Below are experts of layer 2 (counted from 0) of a mixture-of-experts language model. Rows are named router (the router's row for the expert), gate (a neuron's input weights, with its number), up (a neuron's input weights, with its number) and show model dimensions 0-255. Each number is 128 + 24 x the weight over its row's rms, rounded and kept within 0 to 255.
After each expert's rows: a language model's description of what the expert responds to; "comes after" lists some tokens at least twice as common just before its tokens as in all text. This comes from a sample of Wikipedia text that the model never trained on. Tokens count by the router's weight.

# expert 61
router [131 119 138 107  76 130 100 169 155  99 100 168 137 114  97 118 124 147 111 103 125 152 128 111  86 106 122 170 128 163 155 121 143 142  97 126 126 178 152 137  93 144 102 101 148 119 144 111 143  84 129 134 146 145 142 152 141 124 117 146 154 111 104 118 119 112 141  65 121 144 146 135 140 173 122 110 141 123 127 127 140 132 142 112  96 112 141 155 120 167 157 112 136 126 125 151 151 152 163 153 132 140 141 112 123 157 105 149  78 145 137 143 122 141 132  78  88 110 156 120 110 110 167 123 119 125 112 156 110  95 100 138 135 125 185 132 154 138 127 138 111 133 156 141 173  98 112 131 139 125 127 129 137  92 142 129 121 176 135 164 101 158 129  80  97 132  94  95 141 145 128 178 137 111 104 127 130 148  72  64 167 103 158 124 123 105 101 187 118  73 196 107 150 127  77  86 134 139 109 114 132 105 162 139 130 130  74 137 111 150 138 122 115 134 153 165 135 141 138 134 168 125 132 135 117 118 158 134 117 156 129 154  90 124 109 146 123 136  93 106 147 153 117 150  88 152 174 114 149 129 126 135 170 156 117 132]
gate1 [140 120 104 119 161 157 135 127 153 134 114 147 137 113 144 163 145 149 137 117 141 130  93 148 133 123 123 122 113 136 159  66 166 116 153 160  94 114 132  96 130 123 169 102  75 161 165 175 184 149 107 126 143 172 137 133  98 110 133 104 160 126 129 103 150  60 142 101 132 116 158 157 148 164 135 132 170  97 135 147 105 120 139  78  75 113 145 132  93 150 108 153 122 159 147 123 126 118 101 149 138 136  95 146 157 133 172 111  98 159 122 124 153 119 153 195 113 159 136 136  99 110 141 154 134 127 116 141 106 105 127 123 106 118 130 147 151 134 124  86 156 146 159 140 105 179 165 151 146 155 119 164 140 153 150 126 124 123 145 108 105 150 151 134 148 120 138 143 112 139 154 133 128 116 116 117 141 149 132 140 125 119 140 110 125 156 113 124 109 111 117 103 128 137 135 128 128 102 114 104  97  93 120 101 139 103 141 132 115  92 133 151 118 147 142 138 122 122 133 105  81 101 151 159 154 127 159 183 156 196 101 131 117 152 139 115  98 155  71 150 100 116 121  95 154 132 176 102 182 157 100  96 128 162 107 146]
up1 [ 96 144 130 102 104 127 142 171 167 138 178 119 102 115  98 141 123 143  93 129 135 129 133 140 149 129  71 144 175 117 156 110 140 134 133 131 109  87 139 145 124 127 126  99 162 127 136  97 132 173 164  85 195 139 136  92 127 174 112 143 109  75 106 151 151 100 114 140 128 116 156  97 105 117 105 125 131 132 136 110 138 106 102 138  99 132 109 128 131 172 104  87 113 121 126 152 155 134 125 153 149 131  84 122 143 158 136 140 139 133 108 154 122 143  94 177 155 125 122 140 150 134 119 149 176 101  98 173 131 135 136  66 149  87 112 101 124 130 103 120 117 139 145 143 157 135 137 191 180 138 147 111  72 113 154 118  80 116 155 121 143 139 134 151 116 141 101 123  84  99 143 118 105 129 148  83 122 147 109 124 140 132 126 146 139 131 147 143 115  96 145 156 118 125 144 110 116  98 131 141 150 138 177 156 155 112 132 113 168 101  89 185  75 120 132 176 164 139 133 164 122 114 122 130 136 168  84 148 116 139  87 150 149 114 146 127 175 163 111 126 100 127 156 126 134 133 136 130 155 129 137 105 144 131 118 130]
What it handles: Opening parentheses after names or numbers, and equals signs and blank lines forming section headings like == Gallery ==.
comes after: "=", "\n\n", ".", " =", "\"", ")"

# expert 23
router [177 137 150 104 126 157 129 104 121 113 112 138 138 135 134 121 100 124 180 110 145 157 142 132 122 106 108 120 148 147 128 147 143 108 124  92  96 108 163 149 106 119 125 117  87 133  91 152 125 133 129 141 139 157 124 136 122 162 113 136 149 109 127 132 114  75 154  85 166 120  76 131 120 118 115 139 180 128 104 104 113 125 110 135 138 152 145 131 107 160 116 143 122 122 185 137 117 126 141 161 116  84 127 140 110 137  96 176 103  75 170 136  74 106  61 139 109  98 113  89 178 133 132 130 128 153 104 144 104  80 105 138  81 125 140 143 139 155 127 155  90 158 174 150 137 152 118 133 146  92 112 137 151  84 172 102 144 110 126  93 149 164 126 103 110  93 107  93 124  96  92 137 119 110 147 114 149 158  88 140 132 171 151 165 147  84  94 128 156 100 151 136 114 127 131 104 157 139 169 132 142 116 148 160 100 134 126 135 150 133 110 144 138 116 134 139 116 114 119 130 135 136 107 128 182 131 130  99 139  65  96 134 166 135  92 123 150 142 139  85 109 134 149 138  83 125 130 121 137 140 172 153 111 120 132 137]
gate1 [168 135 127 106 141 145 138 146  91 129 139 139 127 144 138 129  78 173 150 136 141 112 127 136 152 117 157 119 130 102 139 108 117 124 123 142 145 107 154 189 121 110 139 132  79 155 125 117 140 143 150 120 151 123 138 124 108 104 130  90  99 116 173 145 145 185 117  94 150 144 157 130 119 112 155 139 134 130 169 141  88 122 136 116 152 113 140 118 148 107  84 154 167 129 150 117 116 179 131 118 141 125 101 137 139 118 104 172 131 137 121 109 124 120 128 105 147 156 161 125 130 129 102 110 117 111 126 154 135 101  97 107  95 165 154 125 154 105  98 119  90 154 128 117 117 147 100 110 129 143  94 110 143  92 128 133 131 144 120  77 142 135 144  97 155 120 129 113 128 116 107  82  97 139 150 100 132 136  90 137 145 133  98 102 142  67 198 181 163 110 101 153 124  84 146 129 111 127 103 135 123 100 132 176 119  77 132  80 150 181 145 118 156  67 119 142 168 159  95 167 117 133 101  78 162 132 145 103 115 113 113 132 172 122 132 182 123 156 160 160  99 136 119 123 128 128 144 148 103  93 128 120 136 128  84 124]
up1 [146 140 166 119 195 127 128 143 105 136 153 166 157  75 118 121  98 145 137 147 171 124 166 110 129 137 171 106 145  99 141 142 154 107  71 157 131 128 168 122 122 128 152 104 159 134 108 175  73 107  95 135 118 118 119 170  91 167 156 116 117  99  78 137 140  97  85 107 133 175  90 134 128  94 109 131 108  96 122 140 140 140 156 104 104  84 111 148 135 121 173  90 136 139 130 105 205 138 118 161  79 105 149 124 138  94 127 108 146 180 124 132 158 150 144  96 175 117 130 118 127 140 108 121  99 131 154 114 109 113 165 120 153 154 129 148 113 104 101 114 119 137 159 104 136 130 125 143 131 138 121 126 124  99  94 118 164 104  84 114 116 136 118 145 122 137 158 152 159 149  97  99 178 111 148 130 152 127 129 162 139 109 138 111 118 182 139 162 141 150 115 136 142 112 111 115  96 144 124 110 122 143 132 109 115 139 121 136 130 130 158 116  88 101  83 116 160 128 113 139 135 124 127 118 113 160 136  99 153 126 113 171 119 146 136 109 130 119 119 134 138 140 149  78  91 152  93 120 136 146 111 103 109 148 105  89]
What it handles: Given names starting a name in credits, tables or lists (John, Peter, Fred), line breaks before dash list items, and closing parentheses.
comes after: ",", ":", " of", " by", " and", " John"

# expert 3
router [126 114 139  83  90 141 141 123 109 117 169  88 112 125 105 108  92 123 154 120 110 128 142 124 104 130 102 134 150 170 148 132 172 162  96 106 108 152 131 135 131 142 111 149 133 116  90 131 124 100 180 165 177 128 130 123 107 126 124 113 122 128  89 112  88 106 120 118 147  89 137 128 129 124 131 117 125 147 131 108 124 142 127 136  74 163 104 103 118 127 117 104 140 101 152 172 110 167 135 150 140 102 148 135  88 175 138 128 104 113 160 165 114 150 143 131 118 103 156  91 152 134 129 129 127 146 106 220  93 104 153 110  98 116 118  79 112 127 123 117  97 138 148 167 148 112 109 142 118 119 107 134 120  83 147 147 172 109 131 124 148 123 101  62 137 136 108 125 101 130 149 159 113 163 157 159 134 138 120 127 123 130 138 140 108  96 115 122 110  77 178  93 144 101 126  98 162 152 135  74  93 117  99 149 135 149 109 132 107  98 107 125 120 136 142 133 116 139 107 129 107 114  89 106 146 149 156 102 144  92 128 106 136 128 117  89 161 134 123 169 160 124 140  90 104 124 186 106 147 107  80 172 145 146 115 141]
gate1 [111 101 159  96 142 156 116 161 132 121  70 148 123 149 131 129  79 132 119 134 143 111  93 115 119 158 130 107 152 163 126 118 138  76 110  97  84 151  98 105  94 150 157 158 129  96 139 158 100 129 126 117 156 123 101 157 156  88 130 172 117 123 109 118 163 176 120  79 109 112 137 136 114 147 103 174 151  98 106 198 137  87 116 136 118 141 112 133 113 126 147 111 139 124 143 129  92 120 147 169 115 158 130 131 108 146 165 146 132 125 128 115  98 156 105 121 144 150  85 166 135 156 165 120 135 156 157 133 135 138 161 103 132 136  95  91 135 125 145 109 116 113 149 158 106  97 156 115 119 101 117 151 115 130 135 127 162 148 166 137 114 102 119 112 148 149 143 179 145 115 101 169 149 167 130 119 154 118 107 128 136 138 119 133  95 117 159 114 101 138 124 143 160  90 127 102 151 100 128 123 104 187 138 137 162 141 158 106 129 122 125 149 102 142 137 130 106  69 170 102 124 143 120 131 131 156 155  80 142 121 140 143 136  91 146 137 136 137 139 143 116 126  58 120 116 171 165 137 123 120 103  88 118 159 143 185]
up1 [113 110  97 144 145 154 153 145 144 109 124 143 112 114  97  89 171 135 126 142 112 127 129 117 153  90 153 101 110 107  91 121 120 138 137 123 109 135 181  91 147 183 134 170 141 160  95 133  75 125 144 117 116 114 142 140 136  93 119 124 137 121 136 134 143  83 115 121 122 129  95 145 163 122 160  98 122 179 155 113 158 120 163 142 125 107 126  98 114 109 146 174 123 105 141 134 111 131 105 117 152 126 143 115 153 107 158 119 142 120  98 151  88 113 130 122 186 138 121 120 105 137 137 128 102 161 127 129 122 127  93 157  75 168 136 112 123 156 148 182 109 121  96 162 133 131 150 102 173 116  86 117  91 135  81 134 136 152 163 141 140 127 129 124  96  75 122  93 135 141 130 151 130  66 160 113 135 133 143 153  82 172 131 122 151 109 111 127 109 114 116 102 133 145 132 149 128 171  79 140 125  82 117 117 108 131  72  93 144 158 125 142 135 132  96 113 158 122 131 153 140 140 149 131 182 132 109 157 137 133 145 118 100 124 148  92 114  82 161  93 142 110 176 133 148 161 131 154 136 169 104 106 151 117 166 115]
What it handles: Head nouns of proper names for places, organizations and bodies, often after an adjective or place, such as United States, University, City, Court.
comes after: " the", " United", " of", " National", " New", " The"

# expert 59
router [127 144 158  94 148 134 174 136 129 136 145 132 139 153 129 109 104 124 128 128 111  82 114 144 162 130 126 152 145 180 139 148 162 114  89 135 104 108 169 138 150 114 107 130  98 119 140 158  73 109 159 107 130 130 104 145 127 144 121  81 134 130 121 153 134 102  86  97 120  76 141 142 126 117 142 120 124 139  74 102 136 137 133 157 116 148 115 111  67 139 121 141 163  86 128 139  83 125 139 169  89 152 140 144  94 108 134 105 120 126 124 107 111 124 108 171 131 115 162 135 155 127 111 152 154 137 115 139 108 124 133 134 103 136 139 153 117 169  84 170 127 192 161 156 152  91 108 150 118 138 132 122 141 105 124 126 127 156 133 102 117 151  99  86 160 115 129  90 119 162 151 173 108 139  90 122 151 168 115 104 135 120 140  92 122 152 109  98 139 105 211 141 147 120  91 124 169 147 126  96 120 133 142 162 138 131 137 153 148  79 128 131 179 108 129 112 111 157 144 150 135 129 108 130  98 147 150 138 153 139 109 136 144 139  88 137 155  60  91 118 130 103 133 136 113 172 161 124 139 126 164 162 131 147 120 104]
gate1 [131 129 132 132 148 112 106 102 124 161 125 101  88 152 169 129 122  86 146  98 122 161 173 121 158 111 152 149 121 133 106 175 133 142 138  98 184 131 151 128 169 143 140 173 122 141  90 133  95 150 113 125 150 115 109 132 122 134 104 154 148 109 160 138 159 105 122 108 109 112 141 103 164 133  83 105 118 119 117 125 116  97 116 149 175 173 125 110 109 160 162 168 175  98 121 161 109 113 103  86 135 173 149 157 128 140 142 165 158  96 125 163 145 142 142 150 140 125 154 152 116 138 111 142 166  96 136 134 148 118 105 117 141  79 128 108 118 138 119  95 141 140 139 138 117 142 114 101 162 140 142 172 126 109 148  95 156 143 133 106 146 118 133 106 128 142 102 119 157 107 130 131 120 118  89  81 111 115 124 129 112 161 132 181  96 141 131 118 124 132 114 143 109 158  90 166 146 115 157  99  83 144 131 152 155 127 154 105 100  93  85 136 128 140 125 131 150 160 107 164 116 124 139 105 139 118 154  98 129 144 143  91 119 134 115 159 141 110 190 172 156 145 178 105  72 117  98 134  80 107 134  74 104 121 117 121]
up1 [103  97 114 152 153 106 122 114 147 115 100 112 144 123 110 111 121  90 156 102 130 113 112 120  99 160 176 111 124 109 151 105 107 143 100 133  82 159 143 135 123 133 109 100 147  70 119 132 133 133 155 145  72 156  96 127 176 161 132 160  81 172  66 107  91 125 107 119 125  92  98 150 124 108 150 157 146  91 139 116 108 171 175 128 113 103 131 141 169 109  67  97 128 103 153 133 134 126 138 158 134 105 149 147 126 129 145 125 164 101 191 172 103 132 152  94 159 151 124 140 114 126 109 133 151 106 121  92 109 151 120 115  79 113  80 120 168 142 147 131 134 140 108 106 154 125  85 116 116  82 125 140  99 107  89 108 157 153 134 129 134 116 111 146 166 118 146 162  84 125 113 115  99 145 116 137 150 142 115 188 121 113 150 157 141 107 145 102 101 124 167 150 164  73 119 138 160 125 115 141 154 145 162 119 143 127 133 104 109 181 156 142 135 146 149 122 114 112 130 137 130  84 141 145 158  98 138 148 145 128 107 114 122 120 154 157 150 121 138 108 152 141 127 132 131 110 116 143 113 155 113 111 140 141 147 114]
What it handles: Pipe separators and cell contents in tables, especially country or position codes such as USA, ENG, CAN, DF, and colons.
comes after: " |", " 0", " 1", " 2", " 3", " 4"

# expert 58
router [112 129 169 124 151 155 167 140 129 138 109 167 117  80 122 119 117 122 135 129  98 105 141 107 143 111 110 128 144 180 126  97 172 114 125 117 121 114 128 136 121 144  96 129 100 108 100 142 121  92 119 108 141 139 107 122 137 147 104  99 137 166 111  85 115  84 156 104 130 115 146 144  83 138 134 182 141 123 100 101 134 124 141 133  62 136 125 144 128 145 154 137 155  83 159 164 133 124 109 160  63 126 120 169 141 129  88 112 109 108 150 128 124 159 114 174  96 123 164 101 122  96 119 115 123 143  97 153 129 113 146 136 165 134  97 140 151 116 121 117 154 140 133 102 135  86 115 114 122 139 130  79 145  75 130 148 123 153 161  93 143 151 141 109 110 109 124  96  71 129 162 126  94 132 139 150 183 169  89  74 110 137 111 130 102 119 136 141 155  82  97 103 148 130  94 109 206 153 151 142 155 139 157 144 121 132 114 187 138 127 120 133 138 169 105 134 100 118 135 142 123 167 111  96 124 132 118 116  83  94 102 116 152 145 109 142 156 109 137 159 136 155 131 125  94 134 129 120 113 111 123 149 126 119  94 130]
gate0 [125 152 152 136 109 182 100 121 117 124 139 144 185 106 126 137 157 116 128 131 128 124  97 165  76 157 133 128 189 108 126 108 131 109 133 134 134 103 134 154 111 115 112 153 105 118 113 128 121 128 140 146 182 145 112  91 104  78  81 125 154 147 105 125 116 140 132 123 110 109 133 178  95  92 148 152 151 115 100 113 126 101 126  70 113 153 147 148 101 155 152 148 104 110 133 143 102 131 160 110 142 132 149 107 146 146 140 165 117 113 132 113 124 167 158 125 123 140 165  96  87 158 126 139 135 147 149 178 126 102 148  63 147 146 123 117 141 101 138 131 163  97 111 121 183 121 132 135 151 151 103  80 172 138 144 119 154 111 147 153 107 108 145 112  92 139 122 148 139 125 111 105  81  98 105 159 156 139 136 116  98 100 154 158 130 128 135 126 134 145  68 145 128 124 105 165 137 170 164 110 143 137 147 114 132 170 116 142 135 117 139  95 159 131 171 133 148 136 115 117 103 152  86 139 104  83 116 159 128 141 118 178 148 142 138 145 132 124 198  77 119 120 121 122  92 121 145 147 153  97 110 153 127 133 141 109]
up0 [154 110 182 130 131 167 112 122 164 119 142 137 135 137 166 137 162 125 106 149 144 102 108 114 126 143  84 119  84 107 141 129 123 144 131 155 131  95 117 145  92 101 119 112  97  97  86 166 142  53 133 173 116 131  89  88 165 138 133 146 148 144 122 145 126 109 164 155 100 147 117 138 129  97 150 123 138 157 127  91 119 131 153  78  88 125 133 127 107 137 120 126 119 118 105 126 127 111  94 100 128  81 168 143  86  98 135 144 154 105 123 142 148 147 103 116 151 134 162  90 121 153 136 181  79 133 139 145 103 141 132 107 141 160 145  88 172 133  95  69 139 124 108 109 113 135 113 136 144 132 101 124  91 111 140 130 133 108 114  93 144 129 148 127 116 111 143 112 134 133 127 140 167  75  79 141 106 109  98 129 116 130  92 137 114  87 115 173 160 111 139 147 120 139 120 115 161 122 137 131 125  90 135 141 106 123 108 155 157 123 116  97  93  94 140 122 132 153 161 149 131 162 101 123  88  96 125 116 139 117  98 159 155  76 147 152 107 145 162 114  93  92 142 132 163 119 136 187 109 104 117 132 134 130 155  91]
What it handles: Pipe separators between table cells and semicolons between list items in sports results, election tables and clause breaks.
comes after: " 0", ")", "%", " 1", " —", " 2"

# expert 48
router [142 131 139 161 136 146 159 109 149 110 115 139 131 103  99 109 124 125 135 160 108 132 160 120 137  91 139 164 156 191 169 121 160 169 147 103 150 135 122 143 165 148 133  62 112 116 132 163 109 143 131 133 157 193 128 148 111 164 139 112 125 127  86 132 112 115 129  84 171 141 130 138 112 102 126 152 153 100 154 115 151 118 163 160  92 152  84 134 125 126 163 102 132 131 162 157 116 113 150 166 111 127  91 139 102 148  98 140  97 149 118 147 123 145  94 119 129  97 138 105 109 137 167 132 152 109 111 149 101 147 126  99 132 172 145 115 147 124 126 103  98 153 148 124 139 129 128 143  88  91 131  60 153  85 122 100 162 123  94 125 146 192 111  93 136 116  74 104 121 128 139 136 102 127 138 116 146 107 109 120 139 127 133 121 119 108 147 179 158 137 166 122 126 130 105  65 111 136 115  91 117  91 149 132 146 146 106 141 133  90 136 137 143 136 163 127 154 110 109 124 137 166 130 108 138 110 154  95 133 140 107 132  96 113 128 154 153 121 102  98 121 158 101 108 156 120 153 117 174 111 129 166 151 108 101 175]
gate9 [107 119 129 150 113 122 173 142 128  67 128 103 101 146 141 130 179 117 131 130 114 154 121 103 129 132  84  96 114 119 129 105 198 137 156 134  91 120 147  86 108 132 112 139 129 169 145 172 132 114  95 171 141 123 155 122 100 107 117 102  87 100  92 146 120 121 121 111 139 133 133 122 127 147 149 157 111 112 157  96 118  93  89 128 120 117 119 107 164 127 135 153 107 134 173 145  90  93  89 132 155 123 138  91 115 140 117 130 134 100 136 157 134 132 158 124 141 109 115 118 128 132 140 216 114 105  81 142 126 129 119  88 131 119 127 146 147 108  90 105 126 138 138 129  93  97 132 123  69 117 100 105 110 145 117  94 116 129 119  90 174 147  93 130 134 100 101  97 141 128 147 178 146  81 158 160 111 128 155 123 131 109 133 127 117 110 160  81 104  76 137 123 134 119 134 108  85 119 154 121 112  97 152 152 123 139 158 132 131 140 120 182 129 108 116 169 119 127 122  77 126 115 159 142 131 107 157 118 153 122 122 116 134 116 112 124 133 114 152  64  97 114  86 144  82 153 155 136  88 142 126 153 121 133 142 102]
up9 [150 159 124 147 101 126 127 129  96 111 116 134 139 130  99 107 129  96 133 139 136  78 136 102 115  90 116 144 117 132 154 102 130 145 115 111  94 132  65 112  75 138 102 127  89 125 119 151 110 115  86 144 137 100 188  89 136 100 159 138 124 159 155 135 110 133 154 156 138 128 179 152 113 170 129 121 148 133 112 129 153 154 136 122 126 135 124 151 127 178  96 106 146 116 131 140 154 149 141 137 123 173  89 150 141 142 152 120 144  98 152 128 127  94 106 117 127 109 106 146 170 116 115  79 128 130 123 131 115 120  97 103 126 162 116 190 126 103 162 138 110 176 110 103 128 147  77 128  79 121 138 149 155 159 120 139  95 144 130 125 102 130 111 154 156 109 170 116 157 146 125  99 114  95 119 130 134 107 162  89 115 138  95 122 151 125 100 155 121 118 124 156 150 155 133  99 176 134 115 117 129 150 141 142 122 120 113 148 145 144 108 110 110 135 151 124 123 134 120 125 151 126 154 128 119  96  94 114  99 144 172 140 133 142 157 178  97 189 123 149 134  75 139 190 124 144  77 176 110 152 113 197 131 127 130 109]
What it handles: Equals signs and line breaks around section headings like ==See also==, and paragraph breaks following headings or sentences.
comes after: "=", ".", " =", ")", "\n\n", "\""

# expert 38
router [144 169 177  82 128 123 124 134 117 116 133 119 103 134 132  95 119 126 131 151 122 110 162 117 138  95 137 116 162 183 140 125 164 125 121 109 104 175 106 169 120 161 127 124  82 121 109 144 121 126 163 144 103 139  92 141 132 156 101  94 102 136 114 130  99 108 124  74 137 124 133 159 133 134 109 149 150 123 109 120 127 151 132 136 118 146 130 102 118 134 127 141 117  93  95 165 131 138 118 105 114  84 151 171 108 139 129 156 132 131 204 119 132 137 126 143  99 119 142 121 130 136 117 111 169 150 115 146 145 118 131 129 131 145 119 190 108 164 149 135  95 160 160 149  98 100  98 135 118  65 138 147 123 108 123 117 127 141 113 104  91 175 147  93 159 116 115 110 115 133 130 125 111 121 149 112 128 165 132  93 147 120 103 129 114 131 140 120 147  93 117 129 164  85 152  76 102 159 139  79 155 132 111 113 147 135 110 116 167 113 127 115 122 122 175 143 156 166 132 126 169 117  93  81  94 108 170 116  97  98 105 177 110 175 137 158 139  77 130 144 117 121  93 126 115 113 205 117 140 109 109 134 107 137 111 162]
gate1 [115 136 131 126  85  92 163 161  89 113 157 161 132 188 131 123 122 132 134 132 121 123 124 102 132 119 176 147 118 115 137 151 181 169 117 121 125 135 141 129 117 133 159  71  96 152 150  92 175 103 103 116 149 142 140 144 130 165  91  85 114 152 112 136 155 132 118  92 168 115 119 150 150 158 144  95 164 138 121 135 148 118 130 107 133 109 118 115 138 154 114 107  92 135 133 118 173 135 102 123  88 114 132 151 124 153 133 117 156 130 142 156 117 129  93 123 131 100 132 152 112 148 129 123 132 113 116  97 121 131 162 168 101 135 147 107 139 156 137  69 117 154 138 170 158 122 173 116 162 147 144 108 147  81 149 131 131 111 116 155 124 106  98 122 103 122 160 140  95 122 123 172 121 136 154 133 127 141 159 119 111 159 147 128 132 128 152  91 115 109 100 130 131 137 200  98 117 135 131 121  83 134 106 134 129 108 133 158  85 134 101 151  70 153 122 115 103 109 100 105  92 108 138  94 122 145 129 144 132  60 136  99 100 125  85 113 134 145 140 113 136 138 105 109 128  78  85 106 102 102  94  89 102 147 176  88]
up1 [ 72 158 101 118 130  99 143 130 171  94  81 140 152  87 143 129  79 133 146 119 138 100 101 127 140 116 134 118 140 139 124 203 114 126 141 134 157 116 110 148 153 111 129 108 130 110 171 141  83 105 153 143 130 119  76  76 131 115 118 151  96 153 160 119 124 141 121 123 118 120 126  93 140 105 115 105 107 125 134 135 139 119 108 138 149 111 103 104 112 125 136 153 130 137 139 148  79 112 139 165 103 129 132  90 121 105 165 144 127 118 146  94 132 172 160 101 101 139 135  99 157 100 133 141 147 116 201  97 123 131 102 150 100 168 151 153 148 151  82 136  92 125 147 147 125  80 128 149  88 110 119 118  94 138  82 161 161  99 135 114 113 137 114 106 162 136 134 143 129 130  99  73 119 126 157  90 135 154 120 128 148  95 103 136 127 133 150 115 188 109 162 143 124 116 138 160 135  93 132 132 126 193 131 128 133 137 186 149 137 142 151 157 115 129 146 141  97 129 110 136 123  95 137 143 114  84 145  96 157 113 113 164 151 137 148 145 133 129 148  87 138 152 109 165 149 138 133 162 149 113 125 153  83 136 164 135]
What it handles: Nouns about sports and media events, such as season, game, team, Cup, round, Final and Race, in match results and tables.
comes after: " the", " |", "|", " World", " first", " a"

# expert 10
router [145 152 155  69 147 159 153 162 159  71 123 148 110 113 130 120 113 130 174 142 121  85 145 117 136 140 131 142 131 153 170 140 117  99 106 133 110 137 156 137  99 137 122 105 149 129 110 156  83 153 158 129 161 137 103 117 136 117 127  94 148 153 111 147 110 148 133 129 144  92 131 140 104 130  80 125 110 160 146 109 151  58 108 115 135 153 123 132 127 184 131 140 163 146 146 126  97 141 104 177 120 165 148 136 111 144  97 138 114 140 155 156 144 136 109 114 127 137  89 142 134 156 137 131 109 146 114 138  91 119  75 135 104 127 137 144 111 151 111 172 118 120 127 155 140 108  96 135  82 130 149 135 125 102 150 124 129 156 136 100 128 134 111  99 151 136  93 107 116 138 174 127 100 121 107 126 151  94 121 104 123  86 163 120 138  98 115 112  96 105 147  73 142 141 123  74 149 165 117  68 136 122  89 142 119 142 116 139 146  66 119 128 166 147 113 112  80 156  94 115 119  99 103 124 112 138 158 114 130 141 109 158 156 121 100 125 168 128  70 111 142 120 113 145 141 159 132 142 117 124 154 155 201 146  92 121]
gate0 [175 153 112 158 109 138 126 149 132 134 147 163 125  73  64 144  95 132 120 142 145 128 128 106 150 121 107 106 154 144 155 119 136 152 130 158 150 111  91 136 112 142 129  84 127 133 146 116 124 127 127 115 136 131 124 114 137 150 126 170 102 113 139 119 124 174 126 130 118 156 132 132 170 143 143 133 107 142 172 180  91  74 117 122 197 106 132 122 119 169 154 104 148 116 157 154 154 179 137 143 135 136  97 107 143  91 144 136 120 134 156 143 112 119 123 156  87 154 161 125 106 124 100 152 159 149 113 170 141 130 147 107 112  93 110 140  85 164 138 154 120 153 140 172  87 157 114 137 142 109 154  97 126 161 133 120 144 120 175 147 143 164 148 152 139  81 137 103 135 112 136 142 152 124 122 119 103 142 107 149 141 132 121 111 157 132  90 119 133 119 104 181  88 161 107 157 137 131 159 195  93 163 131 150 134 159 116 141 167 107 146 135 174 124 129 110 132 179 122 140  90 146 114 165 153 128 126 116  99 108 138 108  97 109 101 110 177 106 122 101  78 145 130 148 130  95 122 109  98 148 137 107 146 101 130 140]
up0 [159 140 103 133 128 109 128 136 123 125 142 160 151  99 122  94 109 134 145  83 157 106 151 124 138 127 151  41 147 116 116 135 173 161  91 127 126 160 100 124 154 129 167 170 101 133  90 129 107 148 133 121 128 105 142 125  95 107 126 110 140 136 146 169  99 114 147 100 113 126 152 121 110 104 131 101 168  75 117  91 132 110 187 121 126 101  89 125 121 115 119  94 134 114 115 138 138 162 151 119 121 102 124 125 146  93 130 120 127 106 138 106 146 115 132 131 105 126 128 130 146 110 113 177 133 138 157  94 126 130 117 158 127 132 116 145 175  97 120 133 132 123 156  85 188 114 103 115 120 138 134 134 116 157 160 189 146 155 136 127 138 128 118 123 141  98 115 167 147 148 156 127  81 129  95  65 112 124 110 150 157 114  97 132 113 160 116 178 143 168 145 134 156 114 124 109  71 136 169 129  95 142 140 119 140 142 123 147  98 108 140 116 143 139 161 170 151  89 136  90 108 144 152 153 148 105  70 116  93 177 137 146  92 149 154 134  99 135 171 133 140 105 125 124  98 132  98 129 143 115  96 103  94 130 145 149]
What it handles: Single capital letters starting words, acronyms or names, often after a bracket, pipe or line break, e.g. U.S., GHQ, Xi.
comes after: " (", " |", "\n\n", " \"", "-", ";"

# expert 12
router [121 158 153 121 130 164 146 135 156  89 129 110 106 150  84 121 115 111 117 120 121 101 147 104 123 114 114  81 151 114 129 190 164 114 126  75 118 192 123 130  94 133 137  93 113 116 110 162  59 100 154 127 151 127 101 157 149 136  88 125 154 121 121 122 110  98  94 107 169 116 131 156 147 117 139 144 153 166  98 139 120 125 128 153  94 144 141 139 128 136 133 101 140  96 100 171  70 123 134  89 106 113 125 151 124 145  89 121 123 110 122 154  86  84 134 149 112 114 133 102 146 142 115 140 139 149  85 145 161 111 118 112 159 161 125 179 126 132 117 148 119 132 113 142 134  91 131 126 135 119 148 105 144  86 168 120 135 193 159 103 137 146 153 121 125  92 146  74  99  88 136 139  92 115 144 106 162 137  98 120 154 118 149  95 121 139 148 115 148  85 158 120 124  69 110 106 155 173 104 107 173 136 123 134  90 113 103 156 104 118 137 146 164 148 145 163 126 130 117 151 119 148 114 101 119 101 132 114 128 151 141 123 137 119 138  99 130 101 132 119 158 146  77  89 116 130 147 156 123 137 132 154 144 157 105 136]
gate1 [142 113 115 125 143  70 140  86 146 150 136 135 130 132 124 152 125 111 134 112 130 134 125 107 153 162 141 109 174 109 132 150 147 110 128 179 128 184  91 124 141 145 146 118 107  98 150 116 116 169 159 101 140 131 133 181 176 119 122 140 128  80 118  70 102 152 110  79 119 105  85 113 145 121 128 157 128 107 143 103 142 107 129 123 129 172 127 142 129 148 103 173 159  77 124 143 134  90 151 100 140 111 122 168  71 130 119 116 140 152 145 124  95 161 159 155 115 156 169 126 159 131 125 138 157 111 131 133 139 125  96 146 139 153 157 139 147 136 135 108 114 117 142 117  98 115 101 160 154 101 102 142 131 124 178 113 120 143 131 141 101  97 112  82  91 102 154 115 143  92  88  92  84 150 122 114  72 112 158  97 163 152  93 112 142 151 166 129 136 121 140 139 128 125 100  70 101 161 123 107 161 162 118 173 136  90 105 147 103 127 132  99 154 116 108  97  96 133 165 162 111  96 160  83 132 105 112 131 111 100 127 120 151 155 118 123 101 131 118 136 133 134 137 113 147 118 118 115 139 133 120  92 138  97 129 108]
up1 [131 153 156 155 107 140 114 104 100  96 139 107 117  80 170 136 171 153 155 134 125 102 139 153 116 126  65 116 141 130 135 117 137 126 131  95 143 160 143 148 128 150 135 169 115 147 100 147 123 130 150 169 120 150 132 107 156 108 148  94 125 155 137 158 182 119 155 150  98 147 137 136 120 146 128  70 136 114 110 106 131 153 116 128 119 161  98 149  65 162 144 119 121 179 109 107 104 134  57 125 134 142 120 118 130 141 125 139 141 121  83 111 109 137 129 130 131 114 115 167 156 113 113 129 149 134 140 109  98 114 160 120 113 101  90 134 149 184  80 136 164 117 125 139 118 150 126 141 114 155 157  97 154 145 121 170 154 110 135 156 133 163 121 115 154 122 115 125  92 162 124 117 141 155 158 173 132  96  96 145 104 157 151 140  96 110 111  90 159 120 117 133 131 142 134 134 146 155 139 143 140  84 128 139 147 116 123 136 163 144 108 140 120 137 127 140  92 116 121 141  55  90 124 146 136 157 154 143 135 114  76 164 144  64  70 107 153 126 122 105 140 113 133 154 143 128 153  97 157 117 111 116 110  98 143 183]
What it handles: Line breaks, pipes and colons inside infoboxes and taxoboxes, plus field words like career, Elevation, Phylum, Born, Scientific.
comes after: ")", "  ", "\n", "-", " 0", "%"